Experts of a small language model: 6 picks a token, a sigmoid router.
Below are experts of layer 3 (counted from 0) of a mixture-of-experts language model. Rows are named router (the router's row for the expert), gate (a neuron's input weights, with its number), up (a neuron's input weights, with its number), down (a neuron's output weights, with its number) and show model dimensions 0-223. Each number is 128 + 32 x the weight over its row's rms, rounded and kept within 0 to 255.
After each expert's rows: "mostly gets" lists some tokens that are sent to it at least half of the time; "comes before" lists some tokens at least twice as common just after its tokens as in all text. This comes from a sample of Wikipedia text that the model never trained on. Tokens count by the router's weight.

# expert 31
router [176 146  96 163 164 147 148 177 142 137 153 129 125 125 140 122 151 169 112  76 142 130 192 138 134  99  79 123 161  92 114 228 108 174 123 142 133  75 123  57 160 148 167 100 146  92 123 180  97 127 120 169 145 154  84 144  71 122 130 136 155 158 146  91 178 161 133 122 124  68  95  87 165 136 104  96 123 181 139 114  47  98 132 102 185 194 184 117 103 117 120 124 165 118  47 151 150  84  94  58 110 123 130 118 135 163 140 126 123 133  84 100 114 131  63 121 111 118 100 109 131  83  72  88 184 100 135 143 116 107  73 131 177 122 190  94 125 161 100 156 133 150 132 130 181 182 179 166 194 184 151 139 152 130 105 135  97 174 125  79  91 118  94 132 138 139  84 106  91 151 120 156 112 100 154  58 141 121  84 159 120 104 157 157 113 153 109 151 151 142 124 165 171 119 147 147 161 121 119 136 120 145 112 121 148  75 169 181 128 119 170 122 131 117 146 107 186 101  78  94 123 128 144 168]
gate8 [205 106 180 103 167 153 145  93 108 139 112 143 138 115 144 170 164 100  63 136 124  85 129 135 127 170 145 100  94 134 109 132 177 203 174 134 130  82  80 211 114 112 154  87 142 137 122 138 175 128 157  72  97 167 105 109 124 140 141  73 114 145 152 152 106 155 219 124 139 139 140  61 127 101 158 167  56 115 151 130 129 145 138 133 141 137  95 127 106 183 134  61  72 126 140 125 156 148 119 107 128 148 117 135 124 126 123 114 122 153  72 114  91 157 115 109  88 103 153 143 170 105 132 150 128 128  91 185 118  65 167  74 149 144 158 151 131 111 163 108 117 144  68 147 106 126 121 110 182 113 132 162  64 158 155 162 133 133 162 139 108 113 111 187 140 124 158 203 126 115 152 131 130  84 151 158 144  95 151 112 140 108 149 161 175 162 173 163  77 155 169 151 166 119 114 108 120 135 108 100  91 132  81 196 164 142 131  24  56 146 103 134 155  61 106 169  69 139 123 142 146 124 108 149]
up8 [ 86  73 166  82 154  84 185 179 103 130 167 109  60 123 126 119 136 111 123 144 127 145 149 135 117 125 131 113 125 125 118 181  95 119 122 105 122 153 139 137 126 159 106  80 152 104 125  54 122 170  32  73 100  58 125 129 135 153  97 160  53 139 118 136 181  90  86  89 105 199 129  95 130 189 127 173 154 101 127 155 119 109 103 120 123 178  93 117 136  62 134 151 154 135  92 102 169 138  95 116 116 107 173 128 155 138 125 159  73 138  95  94 110 161  84 137 133 111 166  99 100 133 135 149 153  84 125 121 131 146 139 168 121 107 122 104 155 158  90 161 119  87 168 110 104 115  96 124  49 144 110  83 135 144 108 108 145  81 206  93 149 159 142 118 146  97  44  80 151  66 104 114 180 171 127  95 149  96 104 136 143  86 114  76 149  95  70 130 111 136 162 113  81 124 124 106 129 107  96 118 146 136  57 126  51  90 107 146 126 173  73  95 164 137 146 167 101 102 102 146 106 174 103 128]
down8 [123 135 132 165 170 157 146 137 131 138 158 118 144 158 168 104 123 121 135 101 139 135 124  78 146 126  72  97  60  76 145 177  87 111  64 128 177 132 186  55 126 150 138 124 148 138 107  92 108 123 105 152 118  91 130 101  89 107 134 221 144 118  68 134 137 173  82 122 129 146 165 124 145 154 134 104 144 131   0 153 117  97 127  81 172 163 132 122  96 122 105 167 193 156 120 157 121 149 151 147 205 130 131 123 130 154 114 198 113 103 113 113 157 165 153 136 126 207 160  90 182 118 117 123 150 154 175 109 152 144  91 121 126 144 118 123 170 154 149 192 102 146 168 147 148 124 138 154 104  81 155 132 142 113 113 104 121 183 156 152 150 115 110 143 137 153 142  35 121 124 104 100  79 158 159 140 168 130 132 142 126 151 116  84  74 163 183 155 126  91 143 155  76 156 116 138  83 140  96 132 103  95 163 138  82  87 119 221 140 129 127 120 105 112 221 122 140 114 165 108 143 119 128  89]
mostly gets: "\".", ".\"", "In", "\n\n", "On", "|"
comes before: "\n", " The", "==", "|", " In", "The"

# expert 0
router [123 134  99 124 151 191 158 141 178 143 141 133 164 114 135 114 209 128 143 130 136 145 177 157  58 160 134 162 166 130 196 156 114 130 128 162  99 110 153 141 180 120 134 135 115 221  90 186 128 168 154 149 123 144 118 165 152 172 131  92 122 116 104 144 102 156 102 161 105 102  84  65 162 117 126 100  95 132 186 185  86 100 179 183 155 151 121 112 120 148 127 118 140 128  89 138 171 109 146  76  97 158 169  82 132 119  81 127 182 184 146 155 136  87  72  85 118  47 172 156 105 127 132  87  96 100 163 155 117 136  71 196 128 138  94 123 122 187 133 100  97 119  61 167 150 152 158  95 137 166 159 184 160 162 135 107 133  98  79 122 179 114  97 140 134 148 129 160 135 125 156 137  81 162 116 130 157  61 136 157  77 128 117 151 126  85 108 126 118 164  99 135 148 101 145  93 157  79 131 150  92 134 151 142 115 119 154 136 156 145 161 117 157  95  82  78 120 196  83 108 167 105  78  96]
gate0 [153 117 161 125 131 208 121 139 120 113 159 103 115 215 135 111 154  93 128 116 142 109 141 104 123 139 114  90 153 158 108 169 172  94 106 102 126 128 165 110 173 176 148 101 192  69 118 150 158 108 129  90  63 173 119 128 120  96 139 120 152 172  97 109  69 125 131 163 156 175  69  60 131 153 133 161 122 166  69 130 151 133 194 106 148 122 128 130  93 141 158 119 145 141 173 123 199 146  90 138 156 146 146 153 101 151 119 111 120 151 103 123 117 155  85 120 103 125 190 128 142 140 137 128 125  41 191  84 125  98 115 123 175 109 141 134 156 104 171 104 115  99 109 108 149 132 115 135 130 120 159  93 107 125 129 145 154 124 115 176 123 156 168 130 119 106  83 107 122  37 156 118  68 173  48 186  97 129 116 110  91 100  93 197 140  91  95 164 135 169 152 134 127  99 163  84  94 187  88  79 136 156 183 109 147  54 129 109 155 117  71 134 119 173 176 184 141 117  70 121 154 107 114 138]
up0 [134 143  79 144  88 175 143 101 105 149 139 119 137 143 162 163 123  86 133 115 152 151 134 160 202  87 116 115 109  79 119 134 104  84 127 164 130  80  92 126 105  93 183 192 150 148 147 104 106  74 158 121  95 142 106 202  85 173 118 170 130 134 122 129  96 122 190 112 131 137 102 119 113 169 104 116 162 122 159 145 169 100 161 130 123 147 114 136 117  87  89 175  97  70 180  64 109 114 135 183 137 156 150 143 107 109  89 149 126 140 135 160 154  96 118 131 118  63  90 130 145  98 131 165 104  64 116 131 107  81  74 125 154 100 130 177 136  88 132 116 178 109  94 148 143 154  91 116 155 151  79 106 100 107 112 114 135 176 113 234 139 175 149 175 156 162 135 128  93 133 162 119  97 113 156 129  90 121 167 146 172 122 147 203  88  99 106 132 201 104 167 160 149 105 172 134  85 132 169 220 155 204 152 190 132 120 124 152 168  99 117 136 133 120 140  78  93 108 134 103 196 119 104 151]
down0 [155 163 154 135 146 136 135 140 137 156  88 109 143 136  79 184 153 115 106  98  99 123 136 129 131  87 129 118  59  74 129 129 147 124 190 117 168 157 162 118  86  99 132  91 123  50 190 203 130 174 145 166 136 156 109 146 111  66 173 153  82  95 143 181 168 105 159  99 108 116 123 116 113 109 118 143 111 119 123 119  66 103  43 114 125 102 164 138 116 139 134  49 109 111 178 116  93 179  93 147 170 139 144 149 108 190 160 111 143 113 156 152 116  94 103 146 130 132 168 133 174 108 123 150 111 137 140  86  95 134 169  86  66 158 140 151 116 107 169 112 161 160 162 119 165 127 148 165  96 123 119 141 119 124 126 151 137 142  71 132  98 138 162  61 131  86 167  96  58 145 102 135 120  93 140  88 106 116 178 121 138 119  67 153 113 107 123 105 138 114 185 126 134 109 142 121 149 145 133 165 125  19 164 183  98 151 139 111 106 109 120 148 181 122 134 196 141  43 107 155  56 156  90 172]
mostly gets: " time", " year", " film", " well", " years", " album"
comes before: " of", ".", ",", " in", " and", " to"

# expert 20
router [190 196 117 137 197 187 167 148 141 180 138 131 169 130  93 131 206  86 127 149 109 160 158 155 101 154 116 137 136 122 133 170 113 178 137 150  89  75  38 159 150 150 131 118 100 169 140 176 106 239 144 185 145 153  87 128 143 109 145 121 133 125 128 111 189 171  93  93 106 100  81  74 130 114 132  91  71 121 196 151  96  78 112 153 159 126 152 141 145 162 106 161 107  97  75 110 129  95 147  96 141 124 122 131 150  90 140 131 163 140  86 119 148 111 129 117 119  87 130 158 117 159  79  77  99 125 123 163 169 154 108  81 153 153  55  89 121 169 120  85 136 150 126 166 134 176 121 101 165 150  98 165 141 132 126 119  82 105  91 115 107  94  59  80 118 134 136 130  88 142 165 181  93 122 121  95 183  73 128 185 115 125 149 157 161 149  87 153 111 134 177 141 148 119 125 122 143 110 114 167 153 122 132 103 162  97  97 108 141 162 175 169 129 105 170 114 149 176  87 112 193 140 120 121]
gate0 [126 111 124 151  97  71 194 180  88 113 127  78 127 141 207 172 147 111 161 176  90 148  89 156 102 171 118 182 104 113 139 209 131 166 158 147 115 138 163 152 117  93 124 108 160  93 145 100  41 131 137 120 143 129 122 155  78  79 180 127 149  62 164  96 101 119 143 136 130 124 120 154 130 143  93 190 148 180 115 129 141 120 143 154 117 128  95 143 155 103 157 153 173 176 102  97  98 138 130 109 128 142 153 107 176 105 184 115 202 169 130 101 129 130 144  79 123 195 166 149  72 116 107 121  91 113  57 152  84 106 108 146 117 132  82 118 135 114 107 142  85 125  76 141 149 159 115 136  98 152 172  69 110 112 143 139 134 141 108 136 193 168 105 152 169 148 108 118 131 120 193 130  70 125 117 126 162 135 117  87  89 121  72 132 190  43 110 122 173 151 100 123 151 105 161 145  88 112 126 169 134 173 143 178 145 119 139 119 126 136  68 129  66 135 148 150 107 119  81 118 107 143 209  94]
up0 [201 137 136 119 142 118 184 182 139  53 166  92 121 111 126 181 122  85  58 143  96 133  94 131 111 192 166 180 123 133 126 175 117 145 167 129 113 140  96 121 153 119 124 136 171  59 129 115 115  92 113 139 110 140 117 113 110 100 147 112 158  89 104 147  73 145 131 141  63 122 163 130 170 138 209 117 142 173  54 184 122 136 166  94 119 114  61 189 187 113 124 138 135 163 140  59 124 161  89 119 101 193 178 158  97 167 115 165 191 115 134 180 171 122 189  96 127 103 148 150  97 141 131 143 108 128  72 130 111 140  94 119 130 122  61  97 146 129 100 173 152  86 124 146 101 149 122 151 136 137 182 107  79 111 118 123 145  74 108 132 142 100 109 140 123 140 121 122 126 123 130 162  51  90 147 111 211  94 110 130 100 106  64 109 167  58  99  96 122 143 103 151  99 129 174 133 110 116 109 122 108 134 100 141 159 137  94 118 131 114  66 127 136  91 148 110 102 185 107  87 127 157 135  78]
down0 [132  53 195 127  70 147 126 123  70  82 140 148 137 139 124 121 169 113 128 129 109 201 171 104  87 183  98 181  83  86  96  53 121 168 107 145 119 124 135 122 110 136 144 117 143 147 144  87 121 149 132 134 110 151 147 185 144 139 188 110 156 174 175 156 117 132 153 119 135 133 133 147 155 157 127 128 118 155 129 218 116 193  48 162 116 134 142 135 113 108  97 176 129 141 122 104 184 180 180 169 122 176  96 140  83 151 156 110 164 101 153 125 151 119 104 121 131 160 162  93 160 121 113 186 172 172 160 129 169 158  89 180 122 124  62  66 124 151 132 138 139 144 101 181  99 148 130  77 117 174 136  98 102 119 123 124 186  90 106 130 178 115  79 107 120 133  75 140 147  68 126 199 167 140 122 157 143 106  90  74 163 121 107 120 166  98 100 143 155  70 156 131 143 101 139  96 198 120 134  64 145 139  97 124  90 151  96 105 102  71 155  74 160 115 136 146 142 145 137 109 147 163 110 110]
mostly gets: " century", " album", " day", " same", " period", " program"
comes before: " of", " in", " was", " for", "'s", " is"

# expert 34
router [125 167  90  97 106 125 178 151 170 126 102  75 123 131 118 168 134 169 165 110 199 161 155 114  59  50 119 161 153 111 161 162 144 120 154 115  55 171 128 167 174  90  91 118 198 111 125 147 114 129 114 129 185 108  82 140  88 119 162  78 133 153 116  68 163 178  91 109  70 105 126 135 107 116 106 128 120 129 168 104  94  77 173 143 137 147 116 108 130  72 155 122 124 164  68 124 110  96 156  77  81 137 121  83 178 127 128 138 132 183  92  53 178 145 138 158 126 136 142 147  77  77 140 142 107 136 130 135 125 184 135 111 122  58 164  89 107 194 145  72 123 124 158 178 143 163 169 172 171 163 142 147 148 113 121 141 110 120 120 128 159  85 106 169 147 204 108 111  98 117 137 141 119 125 117 131 133 131 109 207  96 133 128 167  78 103 166 113 119 105 113  97 128 130 143  63  90 108 112 157 130 154  99 155 150 113 114 185 155 126  72 138 133  48 129 147 175  93 131 102 116 106 112 136]
gate0 [123  53 132 126 183 120  95 133 128 118  73  89 107  78 170 101 114 109 209 136 135 165 144 117 151 119 124 156 115  76 113 141 133 142 143 101 137 202 170 120 135 116 115  76 169 128 116 118 104  96 124 158  86 101  96 186 110  99 158 163 131 164  56 116 120 170 102 134 124 123 178 103 138  92 159 119 177 123 130 101 142 106 125 136  77  99  87  77 129 120 128 189  85 195 134  74  74  40 176 145  78 162 142 122 176 107 125 131 111  99  84  56 141  69 105 161 154 152 142 110 103 138 115 105 103 145  89 147  98 137 176 170  99 103 111 120 141 201 139 110 102 137 118 120 194  90 118 114 110 100 162 121 183 158  65 107 136 142  80 182 129  85 138 199 147 210 174 108 113 115 148 138 144 143 123 130 144 185 120 152  96 144  96 134 145  83  92 149 147 120 171  89 168 149  97 137 162  81 149 159 140 122  98 154 112 115 132 145 128 135  87 186  95  93 150 141 115 120 146 118 108 144 126  77]
up0 [187 116 139  81 137 121  68 114 164 161  87 167 123 145 150 108 138 109 114 106 135 146 159 123 130  79  94 143 146 198 136 168 132  85  91 176 125  57 157  79  72 106 200 133 103 154 173  86 108 160 137 105 165 168 158 111  63 103 116 124 117 140 148 126 151 117 193 176  94 123  91 133 132 165 124 139 170 134 110 138 108 179 164 114  90  69 135 105 134 137 120 124  86  79 133 165 136 161 128 219 121 131  84 184 175 164 183 102 143  91  63 136 146 111 130  97 186 112 158 157 171  90  90 141 127 149 206 168 129 125 110 115 110 182 184 153 143  96 164 116 192  62 110  88 100  93 126 127 143  81 158 103 119 126  87 139  75  90 141 154 168 118 107 105 129 105 155 175 146 121 149 137  83 165 117 180 113  94 101 136 150 133 129 188 136 123 167 154 143 123  97  80 129 106 125 105 134  88 137 118 124 175 124 153 147 163 174 103 145 128 141 133 129 168 143 162  89 190 153 136 179  85 143 126]
down0 [112 139 140 119  89 143 163 122 134 101 178  88  82  70 170 138 141  91 142 119 112 148 133 153 109 134 134 105  90  93 152  66 148 199 157  69 182 134 152 173 165  70 103 118 179 164 119  86 160 172 131 112 110 146 129 100 165 165 129  93 146  99 155 161 111 133  92 121 116 128 159 138 141 148  73 154 144 137 122 138 171  91  82 179 195 159 118  94 106 104 109  83 128 154 121  92 207 147 119 122 143 195 133 149  88 150 163 176 129 173 180 102 121 147  97 113 127  95 103 205  80 142 132 146 238 117 149 121 131 132 146 125 126  70 136 111 167  95 145 137  84 127 183 163 112 152 116 134 183 150  96 128 140 126 114 159 140 112 167 144 131 170 131 147 190 194 149  75  87 130 104 147 145 102 134 127  90 116  99 165 113  90 180 118 120 123  68 146 144 196 186 135 138 133 168 122 106 178  91 109  71 142  69 141 111 113 148 110 169 142  81 118 111 126 100 137 164 155 186 112 136 177 152 145]
mostly gets: "′", "°", "==", " never", " dis", " un"
comes before: "\n", ")", " He", "S", " The", "N"

# expert 28
router [158 114 161 191 132 166 154 208 129 187 104 164 154 137 183  99 171 133 146 128 128 135 148 118  95  99 152 108 161 136 168 135 110  92 177 150  86 141 138 162 166 106 154 130 135 205 116 144 130 163 158 140 142 165 122 116 109 163 132 151 122 125 125 137 143 143 107  81 120  86  69 139 147 137 139 115 103 125 203 126 145 100 131 182 163 140 114 115 142 154  67 138 133 130  69 166 140  94 181  57  69 176 164  95 126 185 147  91 189 198 136  97 174 155  84 109 107 103  94 136  85 123 106  73 119  93 164 151 139 179 129 127 126  83 142 145 118 143  92 144 182 111 123 195 112 128 126  68 160 150 137 153 145  81 141 122  87 105 130  91 175 166 112 106 115 159 102 115 117 138 125 151  79  95 126  62 167  94 130 143  96 143 182 146  75 104 130 121 123 177 115  51 131  95  78 100 152  87 141 129  89 107 182  85 125  99  83 144 114 114 122 140 148  84  35  68 132 133 123 108 134 129 110 109]
gate0 [138 109 149 145 152 122 130 139 104 105 139  17 134 152 150  81  95 175 145 167 134 146 142  93  93 177 142  96 121 137  88 196  55  90 135 144 137 125 166 135 121 140 161  76 162 133 121 138  81 138 158 165 139 109 122 145 152 112 108 115 118 167 159 110 134  77 129  96 135 117 124 124 153 153 185 112 103 122  84 170 144 137 110 114  83 147 125 176 125 105  88 176 141  76 137 123  73 215 102 117 154 141 205 111 160 138 107 123  76 168 127 124 190 153 114  69  74 160 101 127 168  96 109  54 106 129  84  88 106 111 118 144 157  84 101 169 201 158 103 158 118 113 136  65 157 100 171  96  65 142  96  89 119  69 133 134 151 162  80 114 127 164  82 133 141  65 143  96 117  72  72 148 117 130 117  76 145  77 163 136 144 144 134 139 125 130 103  76 121  89 170 161  87 132 160 135 111 121 152  97 172  83 141 101 156 130  79 156 143  81 139 111 136  96 117  71 116  97  89 135 140  98 130 125]
up0 [142 141  91  92 103  94  97 148 148 104 215 153 157 127  72 150 129 128 152 150 127  96  75 138  60 151 147 121 167 173 165 141 171 124 107 132  92 121 135 102 157 158 105 186 155 105 117 162 143 145 118  77 110 162 128 142 116 177 115 176 107 158  98 178  69  70 142 142 153 193  67 131 148 107  96 143 128 101  94 131 147  88 122 113 184 125 142 156 108 137 150 188 138 146 141  81 166 166 126 112 152  79 177 146  93 210 181 188 139 149 157  55 108  88 124 148 171  91 132 114 121 118 122 141 137 132 135  98 108 156  75  92 114  86  97  94 156 114 102 128 129 156 130 186 219 151  72 147 128 105 127 204 135 146 137 121 143  86 177  62 129  91 158 151 169 142 157 142 108 134 134 106 105 126  74 158 136 136 171 135  68 154 131 100 105  59 139 177 122 154  74 170  73 105 122 147 115 134 118 156 143 131 120 186  78 131 131 147 136 151 136 133  98 170 133 173  76 137 142 124 142 159 154 122]
down0 [107  97 168  78 150 120 125 112 130  90 179 106 100  73 156 163 165 152 102 179 115 135  80 142 106 102 123 143 156 114 173 133  69 161  85 182 162 161 106 158 160  82 171 155 113 159  99 160  96 130 173 178 118 157 156 155 139 119 107 108 142 114  89 103 153 111  88 101 120 127 190 132  71 139 122 159  81 150 173 103 123 127 147 140  90  86 150 133 151 123  94 115 170 106 146  85 115 146 115 145 176 169  82 152 171 121 154 114 151 154 145 104  81 170 117 165 149 162  89 156 215 129 120  74 134 141 153 120 144 130 142 103 104  84 133 115 131 112 146  86 152 130 114 111 101 134 200 165  91 157 203 117  18  86 118 116 120 114  93 125 120 128 112 139 129 138 147  56 154  92 156 117 127 131 109  99 202  91 105 112 154 129 114 121 162 124  94 125 111  82 186 132 211  94 113  68 118 103 132 120  22 126 106 129 143 181 141 174 105 116 155 108 103 113 101 181 181 136 154  97 114 120 105 134]
mostly gets: " he", " it", " It", " had", " who", " has"
comes before: " was", ".", " is", " in", " and", " to"

# expert 32
router [144 117  91 196 105 122 173 159 110 123 149 156 141 109 139 183 132 155 122  68 120 156 161 144  90 122 135 116 185 161 113 189 143 153 103 180  35 104 136 109 141 109 145 121 104 108 110 158 118 115 131 151 161 121  69 119  76 121 107 113 159 160 151 107 157 168  87 143  82 110 103 147 169 142 145  42  93 189 117 127  72  86 113  88 129 129 148 115 130 137 105 122 148  70  63 127 112 112  93 104 117 160 130  78 150 179 133 104 123 155 104 121 189  86  31 124 119 131 124 144  81  82 103  81 123 125 158 174 151 139  99 134 200  79 159  98 119 126  70  89 126  80 116 181  80 167 146 158 145 159 166 135 131 103  72 114 126 133 125 133 132 151  79 136 114 174 115  78 146 184 127 168  75 102 110  96 124 113 130 180 155 158 142 175 102 134 123 114 109 146  97 132 178 162 171  99 146  63 127 110 162 156 150  96 164  88 168 207 142 129 139 156 108 104 143  97 146 101 147 113 135  82  95 140]
gate8 [171 151 126 115 109 102 173 202 108 246 189 109 114 118 147  87 146 136  36 117 119 149 137  76 139 160  80 148 151 108 109 155 150  77 158  86  97 174  98 101 115 131 136 111 112 148 123 143 129  90 159  94 142 170 122 118  95 120  98  78 116  87 164 130 120 133 149  82 116 117 152 111 149 180 174  68 114 190 126 110 109 174  83 147 155 135 103 157 130 108  65  86 145 115 125 115 186 100  72 129 162 130 184 123  88 148 165  84 174 152 140  87 149 189  85 112 113 161 126  73 144  72  96  39 184 120 100 100 132 168 128 122 130 176 147  99  53 119 122 143 135 116 161 138 171 149 150 126 172 195 134 144 151 126 122 131 147 164 100 165 141 188 142 184 163 154 167 106 135 165  76 160 132 120 106 112 186 137 140 104 146 112 128 147 118 126 117 137 131 100 124  86 191 119 153 108 163  90 105 127 145  88 155 128  73 129 116 142 111 136 122 120 128 106 111 156 163  98 105 138  87 145 147  94]
up8 [133 194 158 113 147 145 119 109  97 119  83 106 156 140  61 132 146 135 124  74 159 106 121 130 120 133 179 113  76 165 144 130  94 141  82 131 150  91 132 101 121 154 144 103 143  76 127 145 104 137 107 141 118  96 122 184 132 117 130 150  88 175  73 149 121  89 119 176 111 208 107 163 148  89 140 146 154 129 114 132 123 117 106  69 133 135 156 111  81  91 161 148 124 130 137 121 119 197 194 116 185 121 112 157 137 110  86 173 157 100 124 197 127  98 128 149 190 137  91 137  72 115 151 208 144 169 126 167 149  70 106  90 105 108  58 143 136 149 139 100  67 115 174  92 141 109  98 123 122 106 171  96 128 113  40 133 128 176  89 104  79  89 163 107 119  89 124 149 122  69 167 106  89 174 151 125 133 169  87 131 106 141 197 106 132 101 165  87 157 116  89 106  83 129 159 146  98 135 127 148 105 154  52 171 141 147 122 174 117 130 148 108 147 120 201 179 199 140  90 141 165 123  95  97]
down8 [ 80 164 146 132 186 165 102 133 148 127  99  73 121 125 106 210 114 134 122 131  96 158 103 193 119 102 141 105 126 184  93 141 128 111 132  77 136  90 151 104 164 117 116 121 135 113 141 157 135 194 165 163  86 143 163 163 110 145  99  90 137 138 139 149 155 151 117  85 132 141 154 132 140 143 126 130  95 133 234 101 120  30 216 120 130 124 126 101 152 150 124  97 135 128 179 140 102 126  89 112  76 108 157 149 150 179  86 141  67  99 120 169 105 125 155  94  98  51 111 164 111 179 122 106 143 124 138 125 105 159 126  86 157  84  94  84 121 101 137 173 128  85 152 203 108  62 140 100 113  88 202 145 137 129 102 138 150 140 145 122 145  92 115 109 162  75 120 118 150 127 187 121  78 159 156  93 190 103 106 128 102 130  52 149 125 100 131 142 103  87 150 131 118 136  96  78 146 175 177 172  90 105 158  69 120 133 171  79 118 159  84  99 120 155 140 161 151 151 155  93  93 120 139 114]
mostly gets: "\n", "==", "===", " ==", ").", " ==="
comes before: "\n", "-", "|", "==", " The", "The"

# expert 15
router [177 188  98 173  66 170 192 185 122 197 104 137 137 118 214 148 133 141 183 101 119 144 176  88 109 125 146  96 149 117 159 134  41 127 126 183  90 143 170 109 166 144 158 157 189 137 123 177 136 137 172 151 113 121 121  81 146 157 146 110 111 127  97 149 165  98 116 209  88 104  79 160 133 138 167 112 128 166 138  79 125 106 151 172 161 117 134 131 127  98 145 131 147 117  42 133 175 103 120 100 102  75 134 133 127 139 124 146 137 160 128 104 152 124 110 139 110 132 133  98  43  63  88 109 155 123  99 198 136 137  92 107  86 115 105 141 170 121  96 129 136 153 146 151 181 200 125 123 118 156 150 133 133 115 112  75  71 156 104 103 165 136  90 129  88 206  73  60 136 140 114 169  66 118 140 110 158 169 169 145  72 107 118 164 104 152 155 115 114 169 126  74 129 147 102 117 147 117 131 118 112 129 152 109 174 139 159 132 122 128 131  93 117  89  88  87  99 107 116 110 103 107 131 165]
gate0 [123 113  94 157 138 156 162 123  67 162 147 148 214 114 150 104 131 101 129 160 173 132 108 104 159 131  99  57 221  92 122 116  93 134 197 182 108 121 100 144 164 119 124 130 159 152 149  89 168 129 116  98 175 151 120 165 162 104  96  98 104 113 174 120 133 145 122 134  99  73 155 100 119 151 129 120 127 133 107 154 180 129 155  55 102  97 118 123 140 110 123 102 154 125 108 106 146 135 178 112 155 161 141 149 168  80 150 119  88 147  94 124  95 124  51  87  64 122 171  85 106 127 152  60 172  27 130 174 140 141 140 168  90 169 153 145  99 124 165 144 140 156 132  70 136 166 163 147 140 110 122  86 135  63 156 127 146 131 146 142 112 117 131 148 106 175 144 158 142 106  82  85  69 127 135 105 123 145 132  94  86 173 127 118 130 148 114 161  87 142  93 116  65 121 130 101 191 115  95 149 167 113  55 191 110 107 162 124 102 106 164  90  74 126  89 152 125 144  41 130 137  91 101 127]
up0 [116 117 147 142 100 113 156  54 141 142  94 129  98  81  95 196  86 187 156 141  78 127  87 100 126 120 166 180  73  79 143 154 137  46  81 113 164 118 119  98  90 135 119  98 139  66  41 167  62 142 134 105  92  53 162 130 115 109 130 131 177 108 110 155 112 117  86 129 157 125 127 171 136 163 117 126  58  79 159 135 138 131 161 130 156 149 139 118 135  90 181 105  62 105 122  98 163 151 121 141 136  76  72 145 124 123 152 173 165 111  72 112 184  90 141 185 132 114 113 157 154 126  74 159  97 142  90 107 142 118 103 119  80 167  80  82 144  93 145 110 124 109 119 190 180 150  80 142  93  76 173 124 106 103 117  86 114  96 139 165 122 134 120 101 125 101 140 125 127 171 156 150 134 154 179 152 148 109 107 150 103  96 123 103  95 136  93  88 141 142 133 171 137 173 154 169  69 137 169 142 138 136 146 115 173 137 119 140  46  99 125 128 150 129 147 113 132 116 141 141 206 188 118 156]
down0 [138 126 173 169  96 118 126 111 184 132 159 166 124 144 147 139 122 148 124 198 121 130 138 172 124 138 145 161 144 106 119 154 132 128 148  98 160  74 103 129 178 143 146 119 124 149  69 175 102 195 124 139 111 151  43 211 151 136 129 132  97  70 137 120 130 187  92 153 172 135 136  79 146  72 103  73  80 135 117 139 119  53 217 119 141 112 164 138 162 156 128  96 127 176  99 122 100  80 132  91 162 130  92 124 145 116  95 152 139 136 134 135 109 135 101 155  92 111 173 107 165 116  93 118 109 125  97 120  72 184 102 135 111 105 130 151 129 134 153 121 108  90 100 109 105 125 170 207 164  73 149 121 122 162 117 129  98 152  60 146  58 148  97 128 112  92 148 143 159  91 203  89  64 142 111 111 136 104 121  83 134 129 123  89 141 154 128  90 107 118 107 189 220 162 110 125 138 145 164 161 129 168  95 125  97 141 136 135 148  97  23 174 115 142 114 145 108 126 138 154 146  58 119 113]
mostly gets: " with", " and", " had", " but", " has", " have"
comes before: " the", " a", " his", " he", " to", " that"